{
  "num_hidden_layers": 11,
  "hidden_size": 192,
  "n_experts": 64,
  "experts_per_token": 2,
  "d_expert": 80,
  "d_shared_expert": 64,
  "hidden_act": "swiglu",
  "moe_layers": [1, 2, 3, 4, 5, 6, 7, 8, 9, 10],
  "router_score": "softmax",
  "normalize_top_k": false,
  "routed_scale": 1.0,
  "balance_loss": 0.0115,
  "balance_bias": false,
  "router_bias": true,
  "n_groups": 4,
  "groups_per_token": 3,
  "init_std_router": 0.0139,
  "lr_router": 0.000696,
  "vocab_size": 32768,
  "norm": "rmsnorm",
  "norm_eps": 1e-05,
  "tie_word_embeddings": false,
  "optimizer": "muon_variant",
  "learning_rate": 0.00347,
  "beta1": 0.95,
  "batch_tokens": 131072,
  "max_seq_len": 256,
  "train_tokens": 486600000,
  "max_steps": 3713,
  "dataset": "wikipedia_en"
}
Below are experts of layer 6 (counted from 0) of a mixture-of-experts language model. Rows are named router (the router's row for the expert), down (a neuron's output weights, with its number) and show model dimensions 0-191. Each number is 128 + 32 x the weight over its row's rms, rounded and kept within 0 to 255. Numbers have three digits each.
Before each expert's rows: a language model's description of what the expert responds to. This comes from a sample of Wikipedia text that the model never trained on.

# expert 15
Mid-word Latinate stems. Middle pieces of long Latinate words, usually followed by -ation or -ate, as in proc-ur-ator, loc-ating, pressur-ise.
router:152105154147122069117149091169136170142169139090100156135102122098201126136105183173063168171106159109141131183146144046089053088088106162102140132151107176137146149125096124125110136123148127112163080095117147179074133114156137073116116111173159171129124100128090155103116146087097137100144067145100115119139145190155101083170232132147168156153121145142149110102137185194140131122063150134091139154141117102123099168121157154117151104076111155129140087111168146096140082132158157127084115145110170109121118160152053173171133151094170099101118090096092163152113081126123194076
down1:129168106046154135153148150126080089132097139164084176173122124152088136114171101153135099182110184135076061147088084145135105077075095116175137152146162113136112144183236129108147086118119149102140066082162086122112136163118133171095147119108097180127075096144100127147105142120090187178099171085145114132111070123139156125077149095136106150112092148141158147130103102115191149151114120133121108085119133088146134172161117103093136171098101122146141132086119140066126140092137147114095102182099113183113098138113140072139128173029135081123085132185116163122161105078137137170
down2:167152113130178154092116163149138137180148095163168157083113112110098130100094165116138139154141077101192176135131159101199128148172100135041126158175105107151120130110152119142197108106121069119170108101088117160086108135133110137102182126120167177099116150106121175091152120138148115195099169146148136140121131122116155133088146142117088103122156169073126216087055139136086177059146137136123162140133132134148113132150144151146055089182111114146095126158166090136124127052169185157142145158115140096157112099114060153109101129191140118100164056158139129127133099135171080065
down3:202131117088110059105148110079138143161144090075152161170133073142103098177146153092116183091175114212136149150158158111092121148115130129123120106075112148190112094181173116131133110136119077181140117160090092133108124127115128125157159074143106141156128169119146126118096080100048145138123114120178115139131148071145143112124066118137167129146174122121119142138168135168152161130129147152148138150131122068173164149090176179132097169073127128182115119143169169053184128132195156146065102107132193122141189075193119167126143156105122104138145094117135142136123124102049108170
down4:187124130101145088169113097122065107175128125082097113062152132124136135166074078119183168100095113162114165116112173153094117109143143240145123075101128157172109114119120186073090133107164121168113101121110130090171092121169119074147088167158138150081142114152146105137146064161159152177150122125118082107165090107088198159093147121148156148108143096181102113168105171089134136116088076090137175086116120120096158145095142114167147056109209138130121156077092138140147111132158128098131143158113119131166149095134133150105075134127093113102136193180187079128142087114092106129
down5:095136112099187190123136103111147171137185158125153171166129178119131176094172142109097152154106116123147137118130167149121057130077104108168163185139131148178119126172184116127115108082085148172083165133115153064146118121121124083141084186136106135128149121164119203151141154114160099120160070118178156107095074089093171103072045086156080154101086126033151159132083105172062115137143143117149109170103122159125081130146168109114112063133139140137133151128106133192114116143152071112122143102189119160151111099104121123120146123066087125137093158102123085171116135101090141092
down6:092090103156157103163102180116090087112123152116062197115169124106103080116175140177115092148114082136072163142127155133122175124158111146131065108115140148124196167195134149099079129135213037068124143076098123080160152208106093164150103165095133123124070137138156122134107131109165117120105203139174100146165097157149060086166172138165116155130101165168149124111173132124114095120172135101112154163128090184095167100066078157107147089140099137131087125181111147117175140130100104076147123150118180137128119124153112182158138117120129149119122130124090145160135112144153130172
down7:156110074134083149111194123118120130099092150177159129155203100159113124140157116149146101192144124102198088064106125101076121122097197135135133155135119083070169125146139117167109160136119093056146120185159116068153073100113166110090140164150073123132148111085078099125154197124156066132062141132141128114161141114130121143130151112142160078100139103151140116107127097086167092167093143111100098063149101123144149128131069110115116104166206146165085092149116166068103137110109175162167104142149071181155088148131146094158125122150106101147163150122155168099083140131182166177
down8:120170085096097170147105107163089102158119113151138131181105103180134063182149100154156102112126124111138147077138141120123166092196200128121121071104136087127096127110186112166094099077173107131132119163132117147180190120139103109176105106100123115160067154140140143105083077164115075126130213115102186116121116155115137180068093104094127135119113123132113084137144109117144135164171119146120123172081133124123160128111132086118134109090109115145193182102176124115119136128128171166110125086148129101129061105071204132090086058107127080155146136153198077099118180125126190174
down9:134158114153133056093155178103116117127114131145098102132160108148131162041107123108139155054132151131124118134114170124119117153132080135109152135132120145160083181113110119164119087083136132114082131159190107125209111133179105165173142103121120136157138142107126186115145103082115073130136156107089171095120125060126129169140156128116075124104080157172142178051065062118171119132096141121104213108166156137131133127104167152214121133109186220170082185126093142106167073142108194155118101103133133131110151141104102112119136142186096130153102133164144123124170135132192121105
down10:158153101109145129157158130130153089103108142103112173137114092080107130178171189129131141106128106133128099126122120186106140130167092137160095097151131142192190089174091128155144124025182164141101150132170071148077135137098136076147092128107148112104117129117141167153110147127137116183162095162148140083172102090100202122165133174117093164134119144125202098128170155146093168165187172127150111161120132098183179157144093096102162184130156075158165054176131112152122118106169201073098105157150120121160120190138121140135173123124159161135089161129073071172135117117159158134
down11:209121129095140139111095119156147151146111182080142124131144146136132146064101110142139167133129094151114095137071151138111146104078173118144087102156160110146142178119084187109138146156131148066077142108098157039131145172126135167171128112127083131123186120181168085122120058111054192134125133136119119195169077149134171150143073105179134108177113111090091101130110135095178100180132131124155188042142172113123153174183077123119124115112113093138154106115134122127122151155144161181143103182145162145126111158106117135120118156190091164116169146085141091146127108181098199110
down12:109095186105167146124093131115163090068104223128126143139186128132168139159123149117083161184135168081108061131075101114167117119150169181116085102115096110107098142068134122124131111089088126162152113161099078100096145118084130163141076137144063059079138117169145148134115063117140108175123148079131126125109109114119174120107134117077112116104124101113079199079130113101135158130105081100119138118101144147224135176119104129144132109123095041143110133138117116145037153136107126076151087152134107120162146136167087136127175126179128140177090190172162122123161124100099153105
down13:144121123130128090147160099075159107154109114142152192082155120122081097131117135114153135122152148080186147124174158147078153145167090146130186147106099087097160176174127094081159078066153067126154166110100067097122147088139155151111139147074083126094170150181157102132095165054203156117118108153162127124094056134164090183167146106157102140064141131149152103182153116186145077137089064062166127077140112158110130107115164074129147136158123161175128145157105148106129113194108129166145112095151129110114138135120122166118090167152064142146105158123145134154164114131202139129
down14:099161123110102112164108180156072149139154129120086134078164080133117102153136163098134152142089163164062152151091108176148105141120145095090096158128152137144155141148089176130104134095164127142089088159098170186163104136141131094111138142121176106171114052099139048083101110112081119128119119133113074128134123137136122119132157170110135163102191165169129177108165095112134146135140133183036127163165112111122152132111087125088139221064184139131091144171058147170127138090118102176074082174133177147097090162084147161112116157110093108141104131179150153081120111172186147121
down15:146108117100119055122132133129156112163124146159091112133142135073195199092074133114129186074123105150145195102148144091073095098190086170050113076146125116132159121132129127146089116128122112121132100139142141139133127106154195099163140137128098106126052129143113094084121091098116145120151148173197078115170163152057135084099193161112213132145120162123174128117164086070137142138128144113114128182100145112133121160096143189069163142127162121131092154141116131108145103061145093109147108146072154126118136143119106079152082146056134144112185165101075106137116099153101188108
down16:138150118121128056179110077174134147143138151094130130077079139126122155112111122095211091140156119112116138111098126128149167141113091120185079134130142118145135137081091087105114136123012101112135104093150062102144106129161054065172134097118175159139115161092142062092094150106139131157114127164069164123147178109118115129157165203153121140176117120189131165136157108129138131140112131151145144122141145130061097125168113174173120157092090122178132130109074125185161125175113099127121114171152153124109190093118153094062171147123109122110106168036123189126162111165160121155
down17:157142137098150136129117153105093100098110124152094169120130161106142191135109133104092161136162121131158133127134067066129088129100123097124134115095109107151120174107157132155161145144075116087136114046123135110151111112110134152104142127165152121088092126176184120153144100085094135091074148113156106120059222132128140165139141125169174099107142137156085150082152103130144159148165081138038212141127090126163129134187083108101089160189133141104044117126117067083132070120141107115080144088155156075104171103129216181103090168085142083161082153143110161160142101120123131120
down18:082137082137089129107070091126095135122170101116137088078191102110120132135143102122144135070185075105143121115141167098128103141183089205091122104116128121138086088132101147122154161117109093138079089132111123120116112095113155076099138084114161139076116177143147135147144150160141179166100133105152126188128146111077144125098154166086093150089162035204082167152119121120155156115180141126158125070156117149123166110146110147104125142130129108098095184114095119114123135136143084138187057073070088079105119153132125163102130104195078044131143103183123144107128152123142142041
down19:130126072137087153111097050102160170140115105079056151123135132135157108129168100121132159095114098143107134125131115109119089091100149151112181110064180137128089137132178132042157160098188140120152118127135129150143085127124069109190122133117107149111123114136141099115106162103115130088127115123069102123190108094090154175201115186095106144127138137126149185187114091131160094140154134098124115202163062134115192126113127143126173082149131147017110073137134140205101119152118114106115101109149103121146123126155105091139122120073158171054141151130123099141048142109150181098
down20:174091082127100147131134167162169093110117088186105142160180125119155076160190155121101090126150168138123141141110184116119048118158103086141134177134098145121174098118087140130195110153134123089106094118093135101115152100158122154157110081079134165077181152125137118115164155127088125106176166061158099133134139144100124093138172170143141138143205130150157138154164116147155099139093158077162092094173122168176079089096142192114096181180097103087130099158176128140089138105129146126216121111133136146150164149141123036166075151129137147129169075111073093138123135161113182130
down21:127159105112118104135079140141146126105172118111154091112132163118152173088089121129135163169122112126042099117111184086164096129100125147167090162096130110048201142109123162086112103118109054084132120116104160109134115141159140100127089138148120120122091114071135095076154138098103148129085114180167124126110148169135150125124103109167081121098060076210102164085156155113141184124087114124167107105129078107105125138144094081075137143115157168133089132149088104089154129106075174096093116101027128164097096103112120160087086158110122044113115101046112168151126130152182141118
down22:147145200121061193073111125104079183103130186136122162093100083089083106170144121115078152111140153117150135168044163113104144175156119128084164102126065109106153155183179080116142115124072115147128131180147114120158122147089194154134107090129153156150115100169158144079088096103085118094048171107141066168121114104158100130093108123157142123071142065067123141149152119109082127126194102126133116148155141143139174141143135133117162155098171132121182123140167139114151110093090133163160084126155126051122078144119096090083087152104094111129112121172161114136091163118173115110
down23:172112127134062156095130109140163189142132124086136092116187119103177078167095071145226155169115101099162131102116144161097124142116149062099153081158124154151131145172127148123132070144209069088115140116154121157088110170127142106120121142127148124069123126112119141074115087143107127117122145097171035151125060067147128107105143119158171114163177127087087154157095132080098144123138086146055099118109133143166098093102087141128091113126117152159127088176143167108086124093083158093143152169079127088066116091092141154112128157125133085139055083099139154126145113149154134180

# expert 54
Table row starts. Pipe or dash opening a new table row or list line after a line break, plus |---| markdown divider rows and heading equals signs.
router:118188158113132169165112093080151174122100157138108141085125117131096135141188116129146170110166145103128079063081094138185064150159070114160137167134109135147162118167082057085113112131108149154098161164087158093113181157144146174146178098116201086090096137095127134180096049119086109097138123116166110128135132098120114075109101109118128145123169127099131166117174089086127100141094084090130067083122182132113113162163156133154133118115170163148066163102117128172093101171097131164151066133084137152171157096106121075163108122097097116160099072172136137158172106176176108149
down0:116160154159093096110111164184200139076149118144118155107117091114172165157122125125091177105144145158162126141067134141172088167151119165078141152204133129150077167136110103222143112125132158190115064178193196108121154124100111144185120152140117083101131189035172075146083162110098171147129118121129103079147135120082127164077148153123115102175128146140163145127141065059155108118060097112117129151128089115132181121168127151135125136114130135154130110151107120098099182128080117100157123121136118155146161149118144117089106166106118079193120086085147145097131158169132097167
down1:172082150162060134132154136106116129108118135171128085099121123160148130083119131167131071112101092150160115177098162141089107143156096144124088164126106123146081117098079079177102076158092127118063189137123115132087105178054121131106123107125096119085096159095175121144142131152150155116060135124161166122134128155105128136112130144159150107167116123078168111179143118138177095153143157110083095103145106131201156171101172119153211159141144182100153198098151241085101097139132132097188139150167107100133100128092164054175117138127068135115156166138136156082098136099102099122
down2:183089172136134138169113137072173175107132123146183139124141126173082158141137162105156107157101134100098025146077179111100095118155166106108110152143130121120039144149142114114097074182073117129084096160143206090150103107111153160135134143147122099169121199141160166159179102113164103106142118133194086155103192109199119138122120131125201107131160156155174163140099094137168132100131079085137164088180102172111121150218110120108119118128062095158136099123119147094139155135079171141120114141206110124109145091141101131118115155081107116155092113134131126139161134084132141121
down3:081109146147188095057102100122142143097132147134153130172133090129169113126154116166126102141156110117157148103165100157077128126128111142184111152087126103132106102162153123175152101158124128149113097105086136130125076207120155065090161157102082114117160172110126153132155116109141164129133062136149111136171174136129135136156068126117183130164132142107141086079130196133153183103163114168035170135056064151173136081078109165120129116065103113076137030151157113170123054101086112142176124166125098123170118175097082115144166100137116130128153171115141139100075106158125149088
down4:130192146057060153127074157098089146129167231184157139086095084104135159140098109213064168127064134147127143122118141119155129080113120086158110139090172177132150132184071122203130126095148076129095107125058155075087149106141175141160143098143144121119119146085156082188147137130120155105094118087199150135208109143156147094128117143102113107148079098137133090141170099129158126171138111102159146127119137131118119092097181110164115126129121096125163113137135156080147149097145149124156066130170154086120067120095128132146125218135146128127127113138127149111145080147101127104
down5:098076136137124145104147127088127151123141102154119170156113175130165133091102147127108153088186086151115117136144127151141130153113184118135179142115136144139142070142113111102113153133137188096099199060124157093088120125112123124102113040133179130148118095079105100165139163121124083080164140119059105048155144145202103163096146076123048149137146060121099152145113097197128127074120116078141135106101074117066104169160058099135144126113098146117155121135133127129189142186165152097135108099162171166149149061152176069120137135133124101138141048101096176133125149163097138138
down6:122052074100131127130096127115122154118210172154120087087101081091114146135153134151174118105134140113121138139129153118166158150157132158160157087125115145075144104180155126115117164112099110075075152160142103119189105131169130137095152147166122135074138161154114092178209069169133139108142171140067096155121165047130107191074095098180142126154144136081106141152131136150087140149108197107159110092183131144126135132090124083184149143144107101178131158158088145128162144141091070139146121145201071129099141182168167106126146171097170159075187122078103142134138094108127077123
down7:081124036161146111155124088069076076067170198173097142085111147147080091121131163153110146101160149181137089075155102169124104131085117114139164112144111155094148143148163132099107097122105119136169119171175098103183137146083105181103105115119181141112174192127103147130105069154124100151150146073135153124107082098137141099102066154140118147080117079132063190133119128137105176069112111138089084111091146180138117148160114187079117163094143104137097193177114125158125109114130107097161157071097098109115145100165151093129160128150135140166158050108187136119133125147139151124
down8:134068130150146143122122176118152073146111129153046181119169086159119125154109126095121144123095157090188055158154136170087160172167149095145068134160050157099134081148112116076159179139161069141071099118058124115154165171141111088184159137151141069158146096075126081126081143145123153112168114117116173116121119143135080089100087117138163181138134154139134074082113102172121108115141104128127101082090204096154131100136154122131157152136133067154122077132135180146132112177118116185140070101095125157148094097144044129137124097107114109150145112121153181159114125134088156149
down9:117140095097144136165142098141084120162097063100126148137104117089129122134077081083172150177152088132170163097148150077102176095110116131201142129114062106170139172071151127117097156068136096155122129122192132113209137153125125089109156223144113160121108063151111164174139141147144109100141122113143149156112186097156087120167118114077138163102159137172098115074126165090145153142099093101090159101113152228140131118110083105192141100072097075156145085111172163139120153121122138130117158152148090163095140129110163023128187141131126138118095118118149109141127145123099096117
down10:110135128128140146116093180106068145099105188105145088121144159124131040107124079173130097116138145167191140168181138113148133174164079088138079155105119108148127170142187150165109142169140113149166112144114115121119139181131118084137122191091154147096152164147194143133155084053132113132114149112133110101142130155153107101096206046141182133182124126080119173110109092121113140119123100037165151171142174186118104153100162122128162125090108107127105155127135120128094136188104097160136082164159164147134173178146121099119149109143171225175110101126136151109124100076088085146
down11:118140133129155134151161139119133143126132172168114136097126062122137140129173139071141098182141075140177113090127150109115130105123138145110194090097133162155120105089120137081138122097110134153083106122148177079046157189203118155145098083138186098178164141157135112139098133162125100107079096121166079137121153117112181124126113138136176193116173167113132091116151155138131135115116111154094119099143181162178156126182141183148164178134156109126100123101167140070056144153145121136103143118049123166081174100168182107094168125118064074095097162073148155157167052148137139071
down12:108158081123118066145108097150095082124122064184144186118108128135126051112098163164161128127180101161126136072064110111112145109142157114159155126153170097114085141120124142127184154092124105121060093165089165105195137168167088142175165161114147127100091119129141137153091100134104087161105194114116171047132101117101149143162152153148166121085147185093090126122131052083188161096131190096153126121128113120135157148146120120153177124148124133114155164111166063042120088126141122157146109104074163129161098148183202100133075141109140100156118121155161159128163148147137168125
down13:173107147202130106160081125109130048095149120173122192081051093118174179161174129157116105131095115124133078165099143142149173185093180086113176162126134144130119126146123162094072091120107110183115102158149067116144099100076145132099156137125144155077135110104158122111121214129101129140089121145106131077091098087119118104136165140084073120123181138107138116205114140129163109146111090115130069137138190106165124129127099116131133144178108088104148116167137087155132069127103113163127167099196139104121090195080135165129199133145165133110125113138175143142129115089160076078
down14:163114104103159123161114135167181139124099157153117093140128121166103194093150099131090117130144179093135168200172139132138142093141099133146142125151087065243134143150140171155101169118120137125090091135132135141151091173166203021135137131103134133174194092088083105138166120157139141195130065106160117134142156108176097103191125159147115133080127074146101116136144141080117116128139052125111126111055146113165111137108113136140157053171143118145132123109134210147125139137116150127162080097159070111137140105147100137118138167155092110122082106164156129171083124113080164134
down15:066121110125140103110122151147166091138044128120116103107091104183081114101086160099089105123151154157159139114165121142116181091122157087166133108153088159119158139159127189122164081117099109121106165140175133116090181100185153089131069162117146062158127157117126153124105085130150118126143143071125128041111155146100143099143115107051114126102137158208112174114109164140145143102076140174186127084106146159140102168087083083138100154073152136108128185148054119132181103120151167160123060137144132104184135192132123158135131144156134166125053117171127182143140124132149175094
down16:143083098061177110108093179149133096123128094130179114129156147113065138089124148152155129136146134172168101112138162050137090115168120119089129088151100078183133162120128078083140134084098199171137154130180049107134173099152135089110134140123149121152080090147154146133135151121163124141130096142144072145122156133085150102172186109110104148085094112114141106184112188149149141084071089122116199122156116108086105137144122150121129189098123113065152106130165077082091127181121090131094160128098157157112194161119155201121149092069176173159108129122079133138145141082173099158
down17:080169131156091138126083136137068152142167152121094128114146159166144126185130123093165114085148072087177122154133170118120080149151138104171091135081155196105109166106160158083063133123046145148125108140095143167140121103070202107120094085127178095124144084174077173168107069067084113109130106144126083126101120117127149127145079110150163076165082055139167153127175099098153076153144126158102091140143160122098120125149197126130147178099162180153131113164093159120117175148112075146148129111121166118162090112110087136046110109101095151069133118159129117131152137108181127134
down18:120147105126150170086155192177125116123139138122133160146146185133107188143149105131128157159158157071155143148184127169152157148134211147096142118094094069099123176183150107086086113181183136096137159126156122141102087190134150186098135116151156129080131140150135154159090073116144161078067141131146057130131127154166154145089142107092095159163116167063135083131151144115173078145136152119071168154077138096114151143148126163097100138078169139101230133115165159142095120173139123153101120125089182120140157131084122125104199092122117147111132067097154155082140158143163167085
down19:126112119135115145132097176084088118103065111099135138117155098077183146052131116166129095118130123109100134142110186122119131091143108120082053100109193165117139083145170102147094157150102104148158104109127108143135130085114184119113092155104200156117148136088133110124152093189181131114065151062091122060113102117111130162107135118139113114098114098106144061183052107084170121128151191139078131154121136192141107096086126124093067150117132142128165146036096141160100162151133108059151130185103145111126066114152144151139165085154091051081135113111142140108118141133160103097
down20:164095101095156123131138098144118127113174057132138097160139117070108131139156220157163138084132061082036165120121128150090116148149159119070149156121167117117172136104071132164143102142196110085117129129170171122100186123158068148146120156119146164142170106145141105191167117160170173108138133153180131136098161127086104121170112107180152115095120093136134115197114092121117148173084162166160139154164178150136118126088086074153120125120141170063096094099122145146120190106147171136181141104140124155078153116150131135132127134148138099147092109149042126156186087131106124050
down21:156095118107119094104104091126076166088119167175202142104077094109177146102144183132141175102125103094147187139099191169128124086151174153128124128082082113127198070131118158121115116113150099108142145123129178160124118058135075088122131095099080123109111105145116143020134153113119114109158141157135178160091100182087146112198128102190124122097076125109123091075050095134138149175116156101151119141079140131109074127109152078137103144107129118126129147165099071134086157146173157108125108136096178086102119121079098098126144092124100139150152129081117110125133167113075196083
down22:093103164103157110140147108117103151173129105110098163048132068129110146146085127155186096176144136140138130171086147150177157171133100118170071147104107097146116118088104045103153158157109128173077138171114178106151215050173156114136159157112113126138103139115085140182127124125149076080128141132141137162125177123118120147107131168105165128146103124145183115154118146087103139143129142176158209110144162102167187153102198094087160128115162146141052101099169124189087140145112082164076109162107186106152149157113106163107150100106151124158187145098155115166157183153141117117

# expert 43
Name-internal syllables. Middle syllables of Arabic, South Asian and other foreign personal names, such as am, ab, ar in Benjamín, Mahmoud, Tajammul.
router:176092169117115044111170141154112196161185161078131163170124154162162183139111153150114140167156163151106194177129103131160157112199139082131118155148144134131081117162124107124155148088147166129107172133106109137125129129144113131112128148088141098113171153128113168130172156106135166164085099078103160135089079159104090115109106136139093086091129101143167099100153190175172140117081139147118141133106088090084066053111135120080105114064132126100082139144168157173060104095099142093111160079160159127128157087182105202108129148155179120054116113111146114174147168149153157114
down0:055083158172161100110117119139141090161135138111117193114125167106043081173118145099114148141165159120142124123077128148158137080152082180155127106072113154029141134134129169028140147132161203143116081086071154143153096098129121130109102103178114149072116090103142129103085139095081137138061171104095120170146130147201128175131144102106157122122148114096153140102121109090066094121123129113184089144150125125097175087093174206133160101123114118153102161116166125112148175125111157157114151090103113056099146161117111095144161114119163085112123107162158131124097130136144077123
down1:119140148132095102143145099132140142137152146111141133092126146162130093162159123152136128100110087148179120133147109155158218153190183131120146092030090103123176066107204132101104142111097123122152078142153168101190123142093093134146125162102131142108115158153168120147164171125141181095088116131189093124159144154157118138145114118170099142140151096173100138150084154093134117131062134130097108151109124134112128156151132141125116129106081091111113092111131109151183160104155132068173138077117127118155106162221189184058147160170151073083092139126158071120115139233183160096
down2:115099141127092045090145170152106159142157153099099149139119128180112156141177109151106152120090128166099124143116111199133135145150161099123135148164112164064106186113110155119137153118119090104111102139108199115080151091132107099157151141125139077128089041161108151124147119161142192148071100101151145105070093195150049075115227081164143131080104168129126112103185158119113086144122121135124153172167150125131140134139106117094096145172162130139129136102161112088137098110086096101142105129082120141171140120176081143105190143158165089206146149167128161122145060165087081136
down3:164100139121178150091190132142127074137109098114125091180139147175219076111159113144136071122130136095135098124122155131119115103083132108123167119176137083116121129050148158162078134165108169082090074074150087141120121175155132119126071134185152114160128126148093138150172141134166129144100146176171147141154169191114170142165137108086139174151069121112087078122114171161157132123104080136130141170066109158119156127194091114137134169099144122073104061134146105192128142114095129150076106143060075165137155111101099175165103133113105098125105140111164147099211075154110129125
down4:137116163140122135156117172161182121112127182124121163115166135117113145132162194151061108149079102187080154151113149141144117112126155155192187109113172143189142058136084125150213131140238155137111140146131125131180156099093147120179151098120143134126111110163201122139114132129113102088100086186142140137123064098167151102159127102114147206167161077116128119110139150149058063060167126160135115126138114138085135129118134107110117202125135198121110152127131124112116107149106148159145126138193126113144093108134156125117165193113172082130129126191169092138112145130104093188
down5:127166081081181102164157150132102112101144104131148109099124114161091066164109112172123134039129137161143173096175099106102124146103077103096132123074112117057054158182179087065105145106083084175209086138115119164116138105113098168130147095181132138168137135127122108124069158131157152116110129181163144102152131098075123110156133157122171131151172142068223169101165119168133146110151130156126102161155138142176208140126163134103155187165099160094109170132141105149158147136161098150159188118152136137088164109168123166073135141111104135083121147134123148135089140127072118117
down6:116135152156104204155101139098084089196091086171090095155142139155165161147125143094168151088129174151187092163079134142141098115148176107117144166125138073092099109108146131172127138130165154103097152137121096115140134111135111124116099110133085071081078164162140162115190106110152144111103175145098148158101127128128118097214079163125142127114136118077144088189120090101107091093101122099120088095099152093128099131171166111101079114197115126144093157098147179173111193166185108116155175146102148151167133154126194072125145122164125170199140164123145117120084145117074205172
down7:136134061144153127122146130160094189108163092157129146074123133094134153205122137179120126142119138176187154116160137103151169140128115154155158111114131096134141169157134102153143106146162078144118103112121109179087154054096111142115148113077116103094087116097145175155118125182092132198064111079096150167123136051111175119157119121187132068086149085104150133062173085150153112091075116137151102099221121104097162057153156164142087133088073129181074112135157071154083127105179116097118169108140091118144131100091103127104122157130122123116169099094071111155120122139167157127
down8:073165228105139116150105125125176084155167088109144143087069179131138115058163137148122141133181118133100166123136085143084164093163092095127049103092185109130146111108112158113119158135112133078172138103171172173064122120167124128169170159113087090130102111122140152098129121090168068112114129102141165143108174192113132121122146191117150084084119103151145184100111126151101105101103091130073127169106128104171142133094129116094130147108114158124145117094063171075133166136162075153075148151117162139182126083196153173134129150142179124091107118095067102102141171102163100159
down9:117132142140133093151153099097105172182135149134133118114130093142163059137143088150088156089105148127118161154125157154094089180088146139087114126139142122170113186140132145149180059088125083107134192106075182136096157137131150173121168026116130197126070142160117143161094129143090088155146109089096125096142050106114197130129092094137175071165158146117149131105145172120082115138083123155146151096160128161136116138103130144117142144129110130133047064084101110101163098152087132077090109122189146114117139072128126167058095120127109064167114097086100098133110073176098133103
down10:154138166141092104105131144164176154083152148109113161114164126099144112117113091147122107167146094130096102140119064121076131095094091125157172106158177167124104140090109143111081131130133119119106071171095184121164151099141128160201192154197128124116120138127169138178115108111108181090102105098080120177135201110097113145111133164142165165127174079061108183120121150067140136122171109059194154195112114127153130074152103125151121072172119170141156157074129104167122163161152144094158078151169129180138104136177129153071096147124094181130135139195117179095156168125119161158
down11:121110143159173107103128144128073113135128144123167155173136121129075145147068102086156144165189139086119105082127153089155063111130174150106173118121138120064106131116120109144141116152109121185093140121081090150129166183197141123134118117127035070132148149149128149173139132170136155116081230125127167109180153072136092160059152088086100119158127146114109173164049090147154101115110131092139146102159104095121176148096092112144059113145141138109153075099111181130150111068121170140143125079157142093107142118164107071121146102135143134101150098098161148138072154105180199126
down12:161091127048179189173105166107109130074151164095143094115088093138126135191142039123069154125111103099135123139109140138116071170129192155088150097166103108138106127113091079154168213125126140103118077093108168150131115159178166125116133108107151124074080156115130108108125169134128145151060123095160184142116106124119188180128147107110132139144122141123090123143121173182183135135135149168130080155170098148149108201152174164121107114129131173109136165168141121173112150127165117141157161117131101133167084137099087134156047100156150192126127127139150090147158187150084190092
down13:094086101098109208110089156115082110145135166158123063172131143112145129110158110156180143160159085099168149091127097110129103119165174143130112147107099082134107105152128135125174131128096135144123174113134157172117160096129138153061074086126135080118125092128125131110118064126164108119124141122058093140107168209109063119115185149156073090112121116110082153176118143151117116104178143078189123146117167123140118133154137134138149140108138129133105171144158173130129070154113115160104148159177156155119159112070112069201145038054125085169122100134140108102169098112027175136
down14:161179103066115010092142141171121117109104121118101130072177126145130151132157085136186115188103104117097103141154110144116177135099176127190053145112123198109138111121164168092124131156073109118167107112079094144160161101088131101128141202108154114117093184069078126161133141099200143155112097124130095175165138097138091102147147128062117069174149121139087153120089085142127137156163139103144099153094088111127175151081134131103124159127086111120047147111102124118135160117083163184101114115098139150101160111144177136093149122161148119101176111141098189090122096121084121149
down15:083106171080091089165104086083124167138152105135089088185104122156145171161163110200151121107117138094130105042117100125145164111144134171128151113160140093088146133104087136113169131118125093106148145067167144116132155065129160113160194098086193096137139153142142128160143123096184120094123099168129134140058147115094083138118142134102126082138141161135174128135093157195144131142083114103124182124142116106122121072191113126089177142153099083095130132139130158142075101098154192124128104185182165126012129097108105077128133151166076101116119087171127142114116090104127143061
down16:155073204113124155210148106101119120088134104104112088140157137096060150188109123106170136161123165097167114096213154127108108164159126167134185124156119095147076147097116140104148102131172122143046137129105106161143135053110073118137124162144158142086106156112109141128167146077146176140108121128173085125185163183152150126115103100134103087144136096145092155081147130117119097090168089154142142126095084125135110133163109115120142116093098087129152144054167105117130100108159203103177140116134128067098112097081136078104072165077100081097128165125167118113154214090141142153
down17:143111105102157150164110104105142082135127165117134144174142124127136162134099138190177041116145093149113126145134220215113206165129112115118181096110129160159088081116090133176119089094133101122111085143149100121171132160106105139133140069160056098137122137172092115114175141136111142122115145121170166122129109154120114113173140117120168088111130161104133127110098142087120081134126143113165108137124151159114094092132089153153154080162074074115111164148175081120137197170155121165182151196212109055187154143135104158158158135168139144145154146119107102124108107126210082186
down18:152118198117202082120142161085147126150123146124156045110143109082125087052126096102093104122123159129158152111152111148073123114114168132109088096163107177123159062073124125113170178211118121106095070094148107161179163154181107101157124133166136127148077216102175129119163150190091105098137189134118101144077164150070124061124127178099127139119128123117144089153186142116106086141153118167081114086142100118099143139121139132098131142116100147104163186151203123080128080108108116131106193140121131086129146175119120142096121115160084108115161095153089124098159132130103139165
down19:146137119080100067113132122078162148148119145088085148107143131097131128089120141119128140145133129113080140125108152084162085153109157205158068092071076123090091147118179150142119109084088109094165131151163159135092157093170099122132163179070206099156088152150089138112121176147135062228057189129126152160080153080126181198135160152097150142145110166087133123134077116120093080078149133130124135135119083097089141101155102097108172119066110137131037122179096127154116113113140124157126123115110148195159100162117146176103138135113166151089155113097142131163139120155106135104
down20:168101139169132139080114119162171172169169115158192085145134131118132120164152102075214104160153105058123103089131145111131178171132116117114098091125142154152108112158121113099150125129148097173157100148127141149146145132114154122091151202164073122150143220076120114137150173118165089096133093134118105127122192126121180121081119122085168155090133100138133072165116097161141068151106073170047127125143134135109110049121118242160113082135119145110134088160143114155131132116091112123153142153126141121116109152120139170073092127135178095088098112172177071156108120070123181139
down21:019117130092096101106157131163105176145116154196152089114063132091158098110076095105103120117161113128174144137112137135153154126143156135180132122147125157076083101143095144127175132137086115116206169086189068146120161217127128136164100094120104144098124141114158140137153104094134161093120108095113130100150169102102103063148085116209088077046078092116128149163178146146116192120188135088121106087136080092146135153145152142070119060070113150140084106154176149149143133089126124140174145125160144161129118114065090108138143146118148132128107137173114144164107109144095118119
down22:160137057110080101089118144141092192123132125200146100159184138121169133149166094154194163185121095142058170125117150091115162137093143081091054100133103144162145134133123175146169127135136090140132086129131112087119156103106043133162142125133135144137152135183099159102128097162134151154211148110087096121145115183154114105134129175039120123141147096128121102153078103159148143119109098173158141076140125150152106115181174153103095104199096127136190138156127116145115157163109102031085175154200086125129137117154120118152137113144117089146155162142161110138109098108073118094